{"activation": "geglu", "norm_eps": 1e-05, "init_std_down": 0.0119, "lr": 0.00249, "beta1": 0.9, "seq_len": 1024}
Below are experts of layer 4 (counted from 0) of a mixture-of-experts language model. Rows are named router (the router's row for the expert), gate (a neuron's input weights, with its number), up (a neuron's input weights, with its number), down (a neuron's output weights, with its number) and show model dimensions 0-191. Each number is 128 + 24 x the weight over its row's rms, rounded and kept within 0 to 255. Numbers have three digits each.
Before each expert's rows: "gets" lists some tokens that make up at least twice as much of what it gets as of all text. This comes from a sample of Wikipedia text that the model never trained on. Tokens count by the router's weight.

# expert 15
gets: " of", " (", "|", " at", "{", "="
router:086134136149161165106118158114164146157148130116141133144137141115136106076107101073095152174148126149126100111121097127169110138132151067154111093133137136107119124139151123171172119150119102143141121150145144144122088134158169106102100121106147092084108180126084141119118149103153120155122133102141124124140084157112100108121113084127170102134148135126122136160126114086105123067189105130112087105123126176125142127144153124109133094096128172141166129095135123108120129094124152159137136111139103163157117108107077140126110114103118104118144143099119163146156127123122131134
gate2:111155182084111161100088131126146125122158125138155149135102122090120136120125134149132090115128146098089089115149104122104125094132145122162110153121113152157106085130143097138130152173133125129144141125083121115123086163154136138141120126199165120105096123136159118130170132177121152143087150147136145138128131120094159129110121125121129122146129134147166109146124163135127120110132151145095147117163154143148132153069093157112108155109161080128172145134116140142133118111119091112134131119143212134135141149139149162130137128182135137099115083146127142141128151145197105162
up2:081160154133133136132115121124092119116168130147173142114111098145121168113155130135121085181147170085123130180147123093156104127143114146135123148115108131152095100113123118127128103141109101131089087131140134133131133154122115101126105162142151087152118175121128151093165146132136141107166131186117108155107142178156115146133110117119140115136151124130126121093151142137130142123160110128108176127140080084148100116159132143106150160121133139124174050122091131118128128122158123110160069151146151118135121125100168165109157168134123134138095116121100155107092139136124073130
down2:129139130115128122106117134145120072124099161141134149083139117115126151153110135094095158105136104084134173088134140141148104137094141142116091057145142131116147168065111138170120128144190152105118117169122131096128147120137136126121195144135122185142210174138125096126141125200124109149102113122105148149139153119099127138136162136141099130131112129115132095111116113091138167124118150132158132173095152117105151106147117104120099122143141157146110121102144154140136118136138131124160117136153138089093148166159136119138177125134145116153131153142143131132146138156130120138
gate3:123139137154116137169113108150129181130133132114144056156129128123150134107107125131141123088144088115130176169150119125156095136064122151167103112160123130118109112091124143095119147099128178127107162122151180146153101117098096115112129156110126106154139104089187118122119120067122130133137076130147145142094136149115154103116120146155125099160135125121119140133116120128110127108126158158150143115103128125142114118115151158117166095116111106126126145134153118105098148111094136080154124146138109164160092125137123128063144165138057143105136155128169125158147101153138106121
up3:141165172103149134115110123130154114130148090108164131095144109132097127147175185167096122118138140142124112140147115131135148109162081117104129135158138113119115098140092121140122094137133174165144109120112104122158179118140112085072132131118120150161129075125131170109096113161112093120105121122139124095118146113129143093160135099092147145130114160169125136140142154141155088134109114130148099120137120160171108117147131091145104118083123144146123108110079107114115132145147137149109102129174161126111127162111122143178096098144151102138174117099125128153106086093145140188
down3:119103098119161098122140140114081111153129125110124178113138139138128102146154128125144106086161158113140113148100111101157100106152167105088132122133165098111152153157077118147147109138141088146149117092115133154128131141169124115173128144131141118101146110111152122130137129124085160111134149182157125110145074112143111115134172155092136137122151085158136067153118136166141126138118135128106137129146125106107128094135111148169145114152109152126139138114174173137122146118149142108138122157042163132132116138128169105108139135102141123110116133156139121121147171204141111164
gate4:139115143142122138138103117104115130123115114143108085143139119098105110093111113155149143115130144080123150132145123152142084147147178128124139130171140076176153161116135117125096151143158142142105167139104126111147109116128127138126110149139109080127135096098146079109154125100108101113202119103133095132100091108142176120147128140153162123160193105177145146147121124106126115153101099122118110157172167122148154053105126171142161142123134134096108127163152159132162121120120133138109151147130108156136134094129150130128196126151127108117129144163139099133107112159125100137
up4:146123199153171111133144118132127133114117149123130127131140141157123119111137140134114134138141111140134111079135130109150110114090122157165128098160142142181141165184155143134140142144153168149148125145153106110112166122131095122118138155181124107159123059107142051152137160123129102140171108059080124135106146161089151077124104132150124132154126104119171086115121142113127138158114166134141119152110162117141114135126117148140105146105135138122140158127205116126142108085108113122120164171133161114113144124135113116115125144135155171105153126118125118156134119134121154119
down4:125168115105120098138145137148148138174115087126163107101131104099169147138155167153124109112083159108106148156114128147097142150173136092130097135131117141108100102130116131154150126162148143065105160125109116121127121145141147108116131151121098122115060133135114160170093143089138118147115106147136166120138150095162093097127110107154090142155126133111082122155120194118127098123134142123153096101158135141127145121150112076148133136136146080145102102165106126131129117144134131102128151089132167123106108086123174119130143155103147131115093104084178127142162131101147139110

# expert 5
gets: " to", " on", " an", "–", "C", " –"
router:117148146116096165103086111106132146127094141113129162157112113154131132144138104108085113170121117133111129113105089169142142124173111138121071115130109127129127149119168116140102140153122102110125113116142093169089115131136125106133140143125163131127066156115110111134111115123129133156129139115089161098142092135098086120164109159135105131075127127126124132127096172122146089090153149095134121133092135144180154135127127114135139147162103130161116187130147119145087149094146148113184091101150151139142107126120121144150122149195092158092177118122104140139129145101083093132
gate2:122114108167123101146102119118090167111135153135126171091162127109114110113071096098112145148105110119164170131099138146116129136115134109099131107129098097150105144114116142124195078117130147129132156124141151145146163106144120158101151157119109073147128078078104132105058144105120146088140114162126152139124138114164127085103155123141155135143106141119138101101124122138161124143122141145171133171124102100127131139143131149144155114114152108099122131121160126133115105102072092139134097120155098150144143129145179116145121174102184116117117120129112152140089112148078131120
up2:100158143103110129115122105090102126155143117161104123169106145151163118158195119145138104098161136101096125158172166125112152123135141160155143096137149127135090088117171118122108160159152143132102111120112141122136126161146137093142105134107118172123162149138106144125178154156121164128136128110127087142117127133080121135133122100106104115149157110159123153142117138127154090127119132142106097144124134104133114119151135136149121137107073115162141095099110154120108149110195213126090160062102141128125122126125108130092156098122092124147158119104107121120161126124158114150
down2:125075100181130139144167157147163147153144130131121153089132128104120111118086099127156132137153097135159143103139128133121140146149133152113108111134147115133126127184113126088139096113162151134116103123149107124131127111153119155121105142119119078162088133160099140115116099018121117140127118126167153111126118120114158097100113151157122159102120150123131105128116176136119141117129158129146118121138145103169127168141118112149135099140149096114169143161161098160154121089140125158144102136126078162125154090112150141111080176130175149112132149130122132156094135107081127134
gate3:110128115176101171147166131129097108119135097089128129148145133127108161129167076182163124107101121114120082124089071147160094156089109134116110133123138131135142133129113125114090139142131159114155183093081142061134090143124144153117122127129150088129166134161164153144149114088133108157133148128140093129121110132149096149129133166118145140090142116107113172127088162099090124108158118154081135108117104091126152129178103111119152118143110098139103137103116150134133098111115168075135156127131133108139122103154146136128131093117116103125128115144127144128136095122113082124
up3:119135094144144167094120144095111178113127122123111135138142103137136132126091116149135088178138166133133120122123104102146172134105146120135086101128119136090125121184132155139125151165137116121157135149107100065137090116169139154104108154137122114160108119124117149107116108136132118153171107178117082110079128124091124125172103159089131165120158117103180113100158147132087153141108126108094125173140132125094130143132140130090111103127117131100150134141133144118134111145155129090120144176124117133117123071123157117185155091131080120130061137133139123119110138128136095129
down3:148108130078124108123061150133160132131143156118135175128106129096107134153135143107131126126124115113135134092127131177101116122153121118123148129123149132134114125068164101164146148112126133096153078139123132139165129132136123109169179106152189139084185122100106127152162152192158124089163117113130136127112117146116098131138145126190104130097118099119123149118140139113140153136157093123110134111125104146092143095089147130111139120136150126097132094096082135118160137151153120102122118109128102094114100213111084120128113149099120121121131125132176153123109131114130144134
gate4:123096162172130123150129136148124092116174145129144144123152138113113143109140093114167149119157145102114137131115098133134130123113092116141118110130149135135138126158183128120118167124139121148101100128058116114126074104153109085145160138122129109107115136174121138170097144113101115102167059102112187165119171132117189113140123116140145109138162147085141092122105132137186079118142125089153142133147168133097103105110149140123123157111153128151101140158140124116088103096139122102119141146163115099137183128148126133140146121151131135128087102128112145152155119113094128161
up4:102148146185135141109097122130116148115084138157126122136132104091112121096147082080158127140167159104103145171096162164140115150121195130190116113098135116134143102169099101145140149113121110158128145115116139152106112134111116112135110112150064115112109117097139132111160112122140158111110159148078090127162105126107095107133105137111132151131137154134122136164142102136126141171134065151124120112150118110093098152125127092121123162163129128133126160141106160129114132152132103117148134105159117165091147073131126155134114082145108114157104143109122131119146186130162105135
down4:108132160119124160128144163151111102109139089097142088125104129122129138178113150173126158149098109133122124156128146124129157115121113132140132106164126103113149135130153120137170147123134160100156134111129155099113150063123094153105150095100156143114166098148191148147143110138150145129103090100158119144098091134111092091129125094086160141114111148130162155100095132119137120144128139134176164132090127147100158117106142147101136087155135112122131139135135074068157129144145127110124111158079121143122140085111130141149101131157139150082126148173132163111113132167176102136

# expert 23
gets: "e", "T", "7", " The", "E", " and"
router:130040118115156085145116138145123128151151090100119127121150170156097168121146087164133137157135134125161137160132090152134115119124134103137133174115085188131138140160145165131156150111098110127100108156111122173111132129098124135101103102123123168192135126084132110099138143062132166101124149135115139134114110108146130117124122122131123120091145118126137119184128105148125122114093110148139113145130155163158147104136145119089112132124162118094159148105097102132152118093109109181144120114107102129113102084105123104115159119100147131119091146146132078117127139101143159108
gate2:150094131147117116100136140127118155139136153139140117096098120144165126137119144166171124166194116135112102171121121143135131156195098143123113124110166100129125150134140136128086152120170166134145107095158162146144132079139107136181155109158109128083140114159117101151125166136119095086148106177147153144168111130117137096161129124135144114094135118150136111135155185130155130096141136132154150109143121089141106087129154128137133150139128152085123096099174095147117109088167087149158115140147130110117122109103130128147138169115128129135102167158092117128131103155116154096
up2:117100111092153156153098152132122114108135115106149127120126131119123153104110134117119133111099143141160153130127087193147133133150160126118145137118153108161130107169150150114106108096108163135106149140082105150163109173130144114115138117194070130088118116126171079152115181119115066143151128114141093162086148134102114098140147119134118096129137133115132172132092153137130116103155135123134119139166152116108135121136132132103101092156150109084135116114150137120146097119179150116114165127096136105101173121140098100134122099117145118114102055098125114095094132143115162126
down2:150137146135138113124124100125112154136142146116115108133114105152158127118106111147117138110168115127154092150163123113135123118169151131156154116172128091143115127102149119109130075094108087115109101144103103177145064159140126089138155093131172135126144101135125103140096117183128108106099139157107139168161142150133146090145126122138113066113128173146108113177127136139105126165121145127131147155123120135142062173151147141082121159118092122139126146128111140163093105127169182104148115115076111133140120132112153147122112079126141163177099099126149116126108160124141140130
gate3:092167176168121171121179114155107101104138120095115115111122120082121118109119138141148162124137130065093129128126160120142131126125115129177140111163118102115124110167125092143145134102158096149105107071120098085153106129127107114141163111115154107099148147094100127142079097131148123099140132119131128116111081145149088104122132119163127119138099118101104154116108107124132141139101129134172119142115107099148111133132073151136090103150078116142117074099120132100112139114157118108132140157123114074166111119102136150158142140095155104115069165104110119141135165107115122131
up3:142078129112124116165121140154163149128141134160165110106111114154136140178139138107143088138110099169138141122124115114078150127099111155116133096120169091119098131105128136104113102168112171115143143186097154161117115123155096138108085180133112157141129074145129139126171143125093148127136130136162103167152120115096184150123141121122141138142147103174152116128150150112125103092132094133089125121169143161094153148123151151136161127101161130113110154147149117133139128132113184119120157114124112153098125136158129119156183112166104098138184126154126158096144124135150124130
down3:116134162177137104123113120131116109132107125116124131130094138140096144119144109172107140138114084134108094102116143117104147137168140143199101150116166086108131127175143125107142129086126133132146142119098125128095115101162114158153117088143102117115084146085116122150141096017140140092135110149113163118131072087152163123140083143153132141104087104127116133171157093154153127117134138125129107152113119089098132116129097150146107106127098084162141132142124168139106112099128133099120113153112143109128103100110122145163141121124108112119150124097126126115153103166130134152
gate4:080117124110148131091111128124161079125184110169099114160093116078109144150135128144122128086117130104097131115096132116119163156148111174113162137126101123126134141063114148143138178117156102114114117082132122136088140100146125157134117096112131146047120130147123186150154131150128139132105167142094132129170087111127125143147123153125116136105112121077115099135130149123126129159143107141113122125100099131179109088130134157138082140140090144140100114172161132111121159137112127140098161152113124125139159128115122110112096097129116118116116135091155146139083138173154136108
up4:099110091129128137121136123074116152113132146099101139108108120090156121169158127118153110149091126081108136167123147110142137111120118106129141121112139077147119114089123156136102144121123121082130147149077166141141167118114130143144136120104132163127116144121078094124140150121095149137134142102122094205122103104128166159102123109123110097110116119138108130162166119098105104132124104133083133158098129139133119124123127132116102135191127118120128122118094199163151127148119174127129076181109122111156183148101089098124144102137097115156117139104165137086107111106117134134
down4:157131151141157119117102126133078132107144134121125123132151127142106106127156164176123115154157175100095095103121055183169168157150128115053103136112111129101131124085133114110154122136132112123092121103128160124135105149149126117109118127113164131142140121134141123160139137152134144093101152142086100107144136131120133118113171129110130169143113141147149120115148117109103159116106133098130131132139171169136125110140125151127164122126141162118173098090129183120082151115130160098111152138123122072135114167151162123162095131155122109124104105115158097121166160134183103106

# expert 19
gets: "  ", "e", "ion", "f", "O", "y"
router:130100142145115108155117103111129133114173162119086148104131143127159112120147104127171132130149140161156109165107073136104105100171110112160098108077122169148121121118089068144147131129123100098124159159102155147132144156122109149145141141110097161140121104139133110124085129100164142113129113121087125094116172082105086205068124093123100153110104148131133126121138110117164154087135136125128161109103145113168112111144132129125151128174184133160096131131114105124112149110109112129138125103111144104136135133104135139125143104131128108124134106137123104100141130095086164179
gate2:159127157084110131125189153126117129115158125158095096146119101130080133137118123160151130130130150102147163153127135176140076113161112094120105146094153139142154091147114101127125116186092136151152126139135140101107145145124108115179130101142124107125119076116078153110113095079149129135138100137139145090124065100115132139140108128141128137179138118135101096113112149096142128111099115133109113128081123116149156111137112193114096142138091138073134182142142112135123125160150102132120135112094172116149094104137142132141132144133143155162091159170110132138112124148125134114
up2:106126109136127144140108121120107151090105116128146145100147122122133146200113138152132110158136137112134098111128139112151114122149128132135112121126154136089095134113136121137138107152098150125119126192119088178146134070158130140097130170130170117130138162127159096098138087113083116119105154155099141163083147110186127115103102122115124131085142147130133074181120111145121156121116157109152135117109155134117109156096133132160124185097155127133089107138142134106121143081088123116156070145119079136099119048137133130150150151126154134117142117130126123136090122121122103147
down2:108118136144160101110169090130088147174139136121130160160127158117135122131151139126137148096124126116171113146161131135114150193159145112091129121102144161090121128117100128151145132113158127131127143080123161119077151141063121114118117146182141135108127113154117131135138156107119099124103135111117116099118134154089116144170155093095143121165096108134109113136178088079161124166111105139145151128091140113115147109150098135111101143159140172142118126102112144148071112148112151146132157092116114104138163128187134136139135151148133093123113131109130133137136096115056133157
gate3:134095097134111167162107157128149120107144140110118092105111143126081138138134136155112156161095122160153137098120155134124085163079137191175141096130142083137136130078129132101094104123142106146132122052125170153110074123142129116113180163127172140118090162130127141144114121122117138142145098147144127140114109161168131131104128157159137146098104116134118087149130107145093127120132150141120115114159120128157123142118148170136153092137123125142115137174086137109118146114094097142126127166111114168152123151126137135122132107129094151082178110154155084126115138113135110088
up3:107147148200140097159134108146128146122183149110161130137105137136127144088118141109138159141115117137170136125116107115081133150107107150069106100147128113167114127142165124112191132059167143148109146093155147090132174120130144118141141118097101073127132117104078168163137106137166159105139116121096143146125149124148123093123124135135098118137129082092192115139148150110131092145150155124141129128112141133108111104125125118141119113115160125144124142147179122132131102118126116132119140189122106110167143131132125156106156135099117124114131122167137114088115148142134126068
down3:143144144116126134134099171156145067127143124126120139117114153079126107134110107152150137153142130126130157150160114160202135092149119115157131100171109156146124115098084147103123125157106139136188187154141144141131126121092129127135132150169139140094102152106107130190123154177115109124130166158090152090159100156143113111123182149131145132122118164105106126157153157089122130119119089148121133133148142130125151165138131115134092090153122138146173107128124116143122133119082119140149111099148117140119150130146125082135169090129096121151094131131123179149107123146094146100
gate4:092154168092149152089168127114119105080120113143138178122120120131136207139139132135135109135130132155158118079166156142152164125150142123118126120103129114169131115194128117136135174135086112130124165114128124115195133103148144104139155123148130133121116156122108123087113112120121131134141126159116137111098129103168094082144115135138142129098139128069132104138122106157162165128146145166125141093122098142126157191170136109104125121153130109119164119111111153128109088168125144150150135152106107118151094124150149107177143147122106156102097151158130110140165159134130108122
up4:155115114168106139131118085144154145131133111120115066113098129117152088132060136143120135155125129089103142174119115110123129118104095133154123119161130131072153147062120153103138102115185153116149157149151143120093127117119108151141124137131141112131136107156153137175117119161103107163118131134149149147125103169125138144136129141125129107167133104140107139109133137105077073158064093078133129181115126125131132059128137163128126124111134160122068108158158103132129144125137086138128127123121142102103148124106133128076137122121142102091135136120136165116095111112143137142
down4:128133131139125132132255117143134115101133148115141125108133143133123133118223132127122130136135119146136133139135127147126142123141121117126126128108125120134127122178124130117126136115125145138129112129155130113136140110112122122133126130123065134119088122255127143113109122000136140113114126151112123112135136088139138116116112134128128112126125127110138115129121116137139136110126122139145137136143128129143135145144113136141119124131121190123125125128113139142125127134146138123131128130128122126139106041118134122133126105148135122115128128150109132121124142135113117136

# expert 18
gets: ".", " |", ")", " not", " —", "re"
router:142127126140099110093125122072118141095145155120109119111148173168133105119115126130132122107167147157148107141109127093096114112127136085119097115127135125094176130130111090141109142101117066108087137152125126109080123142161122106101134152147125120149125125135141145151124093145155165097177135117138125107142140122162122142122135111148162109111122151142129114159138149148170153114136154117105132110092143154148135130112167109152103129121173127172133110095135120118137106075167128189156135120100131124106120125053118130120184119146196117115155151158166139101107144112087126175
gate3:130123109139109130125125116105133128123072095169131113120159108101099078167104132126115109125125138138097125122108098156193156124129147141117135110133151145150117100105143143111108131106129150138152104143127120169147142158120141094080129155124103132135081143093108081114111163112114120108151130093130085104140144116116121129105115128109155114164156116104133146123098107168162110181139160132139089095129197137176108115103086173129167148100166080126162156142122103153146128086150176134136117126101156116096167114171163125101130125124127137087132146107151107144130111147114121153
up3:108139115136137152134090121171078152158162126115090131165110145117157151114122162105147067153167132129166129170095127118116146121139085143101104160139111120146140114141127185153129152150146107136110151134120159096125124140136094125167112136147131148127170156146122189118117138148119148151113128111121131132158124140127153162144160140096124152106126158138133131097100142099140108139141104123146132153178071097158091144190158058089107121142142160154121123097110141132138123160153112102138106113152118096150144164117073122095126132096127127135131130170115132134103119121152175141
down3:139116112130106104140103109111164118106104128122119111122119120160119110112242139152107122136134088094137167113157114151134114131137125136099137118122094124143106137113164129158135100122103151124144108080132118121145134146129166136111123128129131136113107125163117125159100136255136129109144113126109115127097141132127116115112128137141144094161145136106113129131130087118149104120124126105184165115132106139131121138119137148180085100143134131134136122134108119133112117103129137135129149144133119152115126049151117139104115145109137092146142162144128122156116134130130123101
gate4:136101174146159108090147110082120172166152131126135123189121140107112169148142125108078100155143183153088114124103167148119136122133118127136135161133140124122093080140100144146131131121114104127145121092118111125087149134134125141101148118147119163124087130114129122161091181127110172162112123128131119137078105102139166131113151095109123158097067117165134134112087132151108137124145134104131149082145121169075083139108142153103101107148146088148117113140110101124102102135135165096149132118126113138128159142116123147107129125123114139121167108080137134157146121069127116142
up4:148092114126132113122169140157140161161148092130140151106157104136148150137144111097138060220101161164102159120109145120152111105094123081120111133133126148144141135134110131134125113112112136090154142117084101099123171140127095142113073149098095152145116137103095129174075095098098087157138109123104153123105118129166141127143121145098127141091095107136131123104113133135112114125177117139116160149137145145105140149140169095098078124123173102147148128135138113122161117123122133134145123128093153116171138130171129157128120104126104148142114154151158112166167123149126111125
down4:136136117121136137125082147111116146152122111128133136139130147108121147115000155136109117113126124103118111119116147124140114136126114124114129152117122136130133144214114139133137133139125141135137109115124137137169116140157129136142131133128170115119158102082112136072134135000133127128115135115141093133120152134112145156136160121141150144107155125117118157119139120137139141131130105143108113114131144117118149100122110135124159149141099167120135142105113124127130142140136134099129136132162121126122128195138102145145137103142117125120137100129148117147141124102110111124
gate5:176122106145163109120161100112097124156132146159145159119134153114140120141123129104158111117094133150147142127117119222142137124145158115126092171120104137113113127157132129096162124123121139133148133108148105150147132120123136146114096157107148136132144139094117111088120121086137108166158137126144134134167112203125128135112097080106136142150133145142117090136155137111166078100091131111109129067095134145147133107098107163126163126150115162150131090131177091130105089120127097121116138147158126096092157145111150148170158149142077094140130129160117135098148128160091129132
up5:099129138185136162146124100104113127124172104122124114119138109125106156096107132136159141084194135175139133141144132110165095114132122116131107105159110137158108141136115136140137132149111150139097122118156157158144143090115093123115127120120108144116124115111131111140115100157126161090144120125144160113129090138132124117127122131104123101099124151071094124165128105154084116156177198118157106162164079134093114135155160154125128167101139158091149149100154127142121140061101103118134121113111130137149116084134116101099071170134136151106153098123110109171133136140135175137
down5:144129126118109127095164128146122108125140086106145161124128147115117125105152105155164135176128162103089110096118156127133128116145163152114113194081132174150137128098164085071121195071120148116103128139137131099148130121110137144129090135130124116105065130161123140085165155155140113103175155117114149135127168113140137130128123089168164169155147176108124155119150148154113094127162105146108104112125142152142132114128133108146131109110132075118113145114149113143088139107071119117144149139151105137132112105136116116139137167090128177112129129128121116125126129139115146171

# expert 7
gets: " \"", ":", "'", "–", " his", " ("
router:087070153146075124110081111118131144101051174108109125218117129149104122153122096125106144159124117099141146138142148123104086113117166117085165139127136118143122131134147115172125104125130164087150133105100140135121099154128151087128137125134110102146116140127116116139095129136136120116135116156119124134117157132139125115158146132135114148091147156121129131118142106088107155108129116176132135137070166153110148137133145162137102090170123123136090097180129130126161114104130147122127156079112166121147109095160108127140123101185131125134138115148088141129102107098103098142
gate2:107151145091130170118137116178112166118125149097145151102123128149146134129143099159135117172117144164139138116074123164128104139071156135152146136145135104114158087154156115131110130112138100128161165134150141151095125112126148119108127126147141126104131119131170185109112083157124082103120130117154177092093143153108117114126131162150196148143128127166136107112115101112121141159120121161136117140159155126126154162121144123082087117130144120182128169143117185162088137134142131118098110171132133156095174158127137157149141111109113133124099107137158142097102156095125140116
up2:081066075097158137165119110111125132153120097111085150148099130158161112106083141107102128098100125125131085157124143106135144153119110129095128105089122170142114098101126175129092108131125157100098118165136105095122129127124102131155121100073154158159135155143070109108142128121137156161144137136118102138163107109152146102153160104103114117097108142126109132126171129158117091084103146097109098129107138130082149101141173128168121120162119112143163132107105166125135157103107146160123097108151133147133098135144131106122126069145111129108131165162123125108138127141143140133
down2:119118140155115110112207103144115153124112101131126112095095124133114103132143133110121109141126137129143134114135130139113103128126140140141159146105133118128152152242130120120112143124157108117132100139135148103115148132101134122133100125143092127143104120214107137134103104255127122148117133125114127109124122138124141124128119121131147141137111126135130155075131126124139121134120122124151097110131143149113166101137133109146120122107140224166101117114124132123124128134105119137116137162121098136110125087107124122149116131125136125135148131123115128132128124117128144149
gate3:152142103146123107117143113122100117119113124106119144098104145093103112113153141123122111123112124115142115118143204107130112122133148064115139109087100147112159140138110123116129086141141120115122157153114134152160135102127111172152079125118149154094145157123113149139167091155127098136126138137109113135146086124164128148111123106100139118122114137161066149144105108120108158108091070144116122099149129112162147119114105123085132154140093100128116124142130114129131084181146088101148101120166143131156165129126120147136087128086151082164072092128103111125172074171115108141
up3:144158146109138173136194133103124122097123106078129110125141146178120145125106161174098124112131161150109084077122130114134108147131132119099106154138132094135129110103120152117126118154139144147103099128155098102122162138145130154132142142113137125103109113129093131102109096132127126117095139140127129156096164154133113085152161075122120089147111121139084157103150179141124120139146126134133149177101128098135105130147155140081111158088105123172119088113116142142131143134161112081145119081126165091137129159112157096093147129102190125118111127149084086136153146094141137104
down3:101131100138113155109189129097158105106093130078141098140129128096101145136154157130149092116137123143125137139140142118115161145117102117098117100115154151130119116205103113175139107114113124111119136108135113169116139118142110153107102135119109133119121137203119128136122108226152112156115118159145147105120131135169113112147135134138133117112162120122143109124129100140100186076080135119150114096165140142128152158170112090128154110148125170127087109127156094162125115081097136144159149101126139150131132140130132098127135130082117134120111114144139128168120095146169126132
gate4:112113120134106148117150114159144117087119150087167155088153137122104182162129207182100139153103140127144122114141099106117143076093127126142147142163116133102135127113094132158114105127117104149119183161114117152146151133100123130100107129149116171094154097105118110156174161155094148140100145103123134169112106120127111184139134117160102112118149130179085140149113153143138119119118156116101141118122092125116146117099121119149133182133118123162133099134131157119123124170125166106149124118105143152102117155123105143150142132129137133146154141114138198161132144094101159100
up4:138126101101152106106180118139112142139101103142127164130105173162142125154110122084117092124134131095164112095117112154152157105140112114088126129162124116117074154169110126159158106101159109117115116154121143145108093126118143095113108137125093159127101085183123084104096120165146147133134125105059123127121136153147132148161147110145106134147123131143122095152121114123113146181117137107061132171106143093122092129135146090143108133136124159121146105125148133167099070153140123079118141147134150139101168113103072130118138143149137145144126108150150149142136118129110178126
down4:165138125133127153123101129111111128151150132165149085117113111122151087116115107104121151137136158147109103113126155100095126159156094118136092128124138155158120088067114133110133133153102138109119145111175135083117115095113138130124123164132160128107148113064124117137125138000144164131145135145111114127129105118155116120118142150124119153099119116104145151152172125127093150121134115107161111087146137165130103128141113139134133084126147074105091148147096114128109141147123127150133165119153149147102113149136148100133132128148125117135087156105128110097100141165146099106

# expert 12
gets: " |", ",", " or", "19", " her", "\""
router:152095158108089144126108170132150143095149192080153127146092101158141122143107143158126140126136102144113140147129133160058114116139115111109133126139155139133159115139142105141115131119143091097117134108096127099106129160096093127149091141129073129160178132155152142104133115124163127101163109146104127161132073135180172121122135155073135135099079125092126152123133144158102155121139134112123168099123165131101133125138133133080108125150121099189132119147135123144151124126121140137118136107202166109122147100138131143109130120139133118146141141118131114187120155109114095111
gate3:149163164116110075142127114162173132148104137141157146116137123118095129137098115101106092201152107105118130128151169080132152103119145115084110115124140111133134138136126123127133086102139140172145097159111144132123163125101130095121109139129157095140128136052134111126149108153091142138094124137135140143104127149154140078108148146142080125201129149156135129118140124130155129138106137121161134129156116110145160155126147127156112122151171149073127130132152151126116127102149110119165144141149127136075133123075100142123122100132127111130129134146096056123140126188138162122
up3:122066136159103123154142147061095133141137120150142074134101120128124140112109092198104138097108123162135129105115077193151115148105122146137153138127097146100135142122101127137111111126166124105070178069154091136147095075140101146146123103145138149114099127129130152123154145130167117128111154117130144135163138094107140167135115086117142145094110098121105145179129108127098130139122117131146133163090145149109134121110117103122159173098109095156096125122114120129163122129113115137100105109142127148152127119140136109131115146146156174089141105118126157107133091092138117138
down3:136145123137100112168152119130135144128143110142087100185132166100143124126101097098141099132143132141080132095134143146113137159114148096138124128154147074138124136141084104133112095154107109139142137119115104165078135099146123169102142098097122089143121124140138155132147127071127100150129120175107121120118076133117187134144155122162127146106160141139099119133153137125110113125151091117120146117131123102114145115132114120089131088160129162076071144136130173114152091149139140128091120145110147101129151059132080155097121110123112177162100165148136147131160115154122116145
gate4:151120138126135152125118123138118107126103147122121140144135182136129146127126163083118111130127123180119119156150153120145141131133119162152130104158146119141147137165147220137135152156134108127132125118099122149106125152130116124116120181122125132136142093113120123092117116126125119135131124136116089074116156110124134126156144111159124116099113150146120151112127167134114138103143083131141129129187127117103126128148148103121098125148157144073087144112089171203089118145154155117070123100145129133137098140077179146158094125144119149124050112158158109138151132183134144102
up4:081106126145100108162131160164105130097184147110130116099146141111092096107103119159133153116118124114132138134077147128151109118166149126159105147143097117104081125132116149117116113151156102155136075066140121092153120159130128103120089101146129130082080132125132167112067135112132146156113128145127146145110066138118137121162130122135115105077139103097135117104128135142140097152138115124101145144096127093169123140130144145145155112119132134136119123124116102125113147080113127126108133144126166151135130098146143094065130173167097124069155090091137101149133134111147128149
down4:135128127153142126132134074133143146120115115136126161126100131152114106142048139103199111124133165171096075144128091109144106167138121160112141094136160136146127112193134134150160132129130121164095100112115135165140144137138155164124145141141111123128121113171133131117160105091139078130136129086141121109106107124129088103126127132137145105137134128134095168120174136148137109112157112147156136059128127126087128092128085146100093136137157168106150142127161129162190128152142122128148116120150141108126127116089117159118094120125134118149092081112137105131101144101148113090
gate5:143116172100140107144127141123106133127167060101147168127099076132148109108147126107145145110125119077137179107131149129144142133117137130089137134079042147100108109087138140115142127150160114125117145094091124086131085159137105091118105113070144153109116104132126148128119118176124103157116174144134135118129117127088124104170125119095133137171161145134160139127150119113131125153165134096105125121137127122151107131110133106110152141110127102099106129115118073094123151077129165094124123130145111130132169128139127149134082097144134124096111118176128110147133155150164101138
up5:083114126136145117108059136089122120103093128188102128143134142107127101120135085109125130106119126141116129139140117133125118108094140140142111151107160168139127119174110093129127137107095125118144136136179120142124164094127135179109140120172150119141118136126111085116094150171141142092137155111144129139114120097127116098129119077142147088093113106131170096094071126141091155152118155155134149125094106140155124140128141124128109138074127127171148117119146147110121102164135155117088141144147094148121151094140159129215135144122131155110179120115102137173138138094103107138
down5:118120124135102154134157108159140133122144123131123165130097101116133136139082152138138133133122090135124147125130126133085118116150104157140148147132121103124138123162156162127127115152137103133111134123142147141143122136133115130135156121138045127089050162181126125119163143013120139155160096149139123161145091132123110131155115147169155130147108130114140186136145119103136160123139115164132140128162138117119116109156145131124142110145125230110072138127117160121133109155098112120113110141125130153149106156167148096135111110127121129176110117119145120135117145148160140132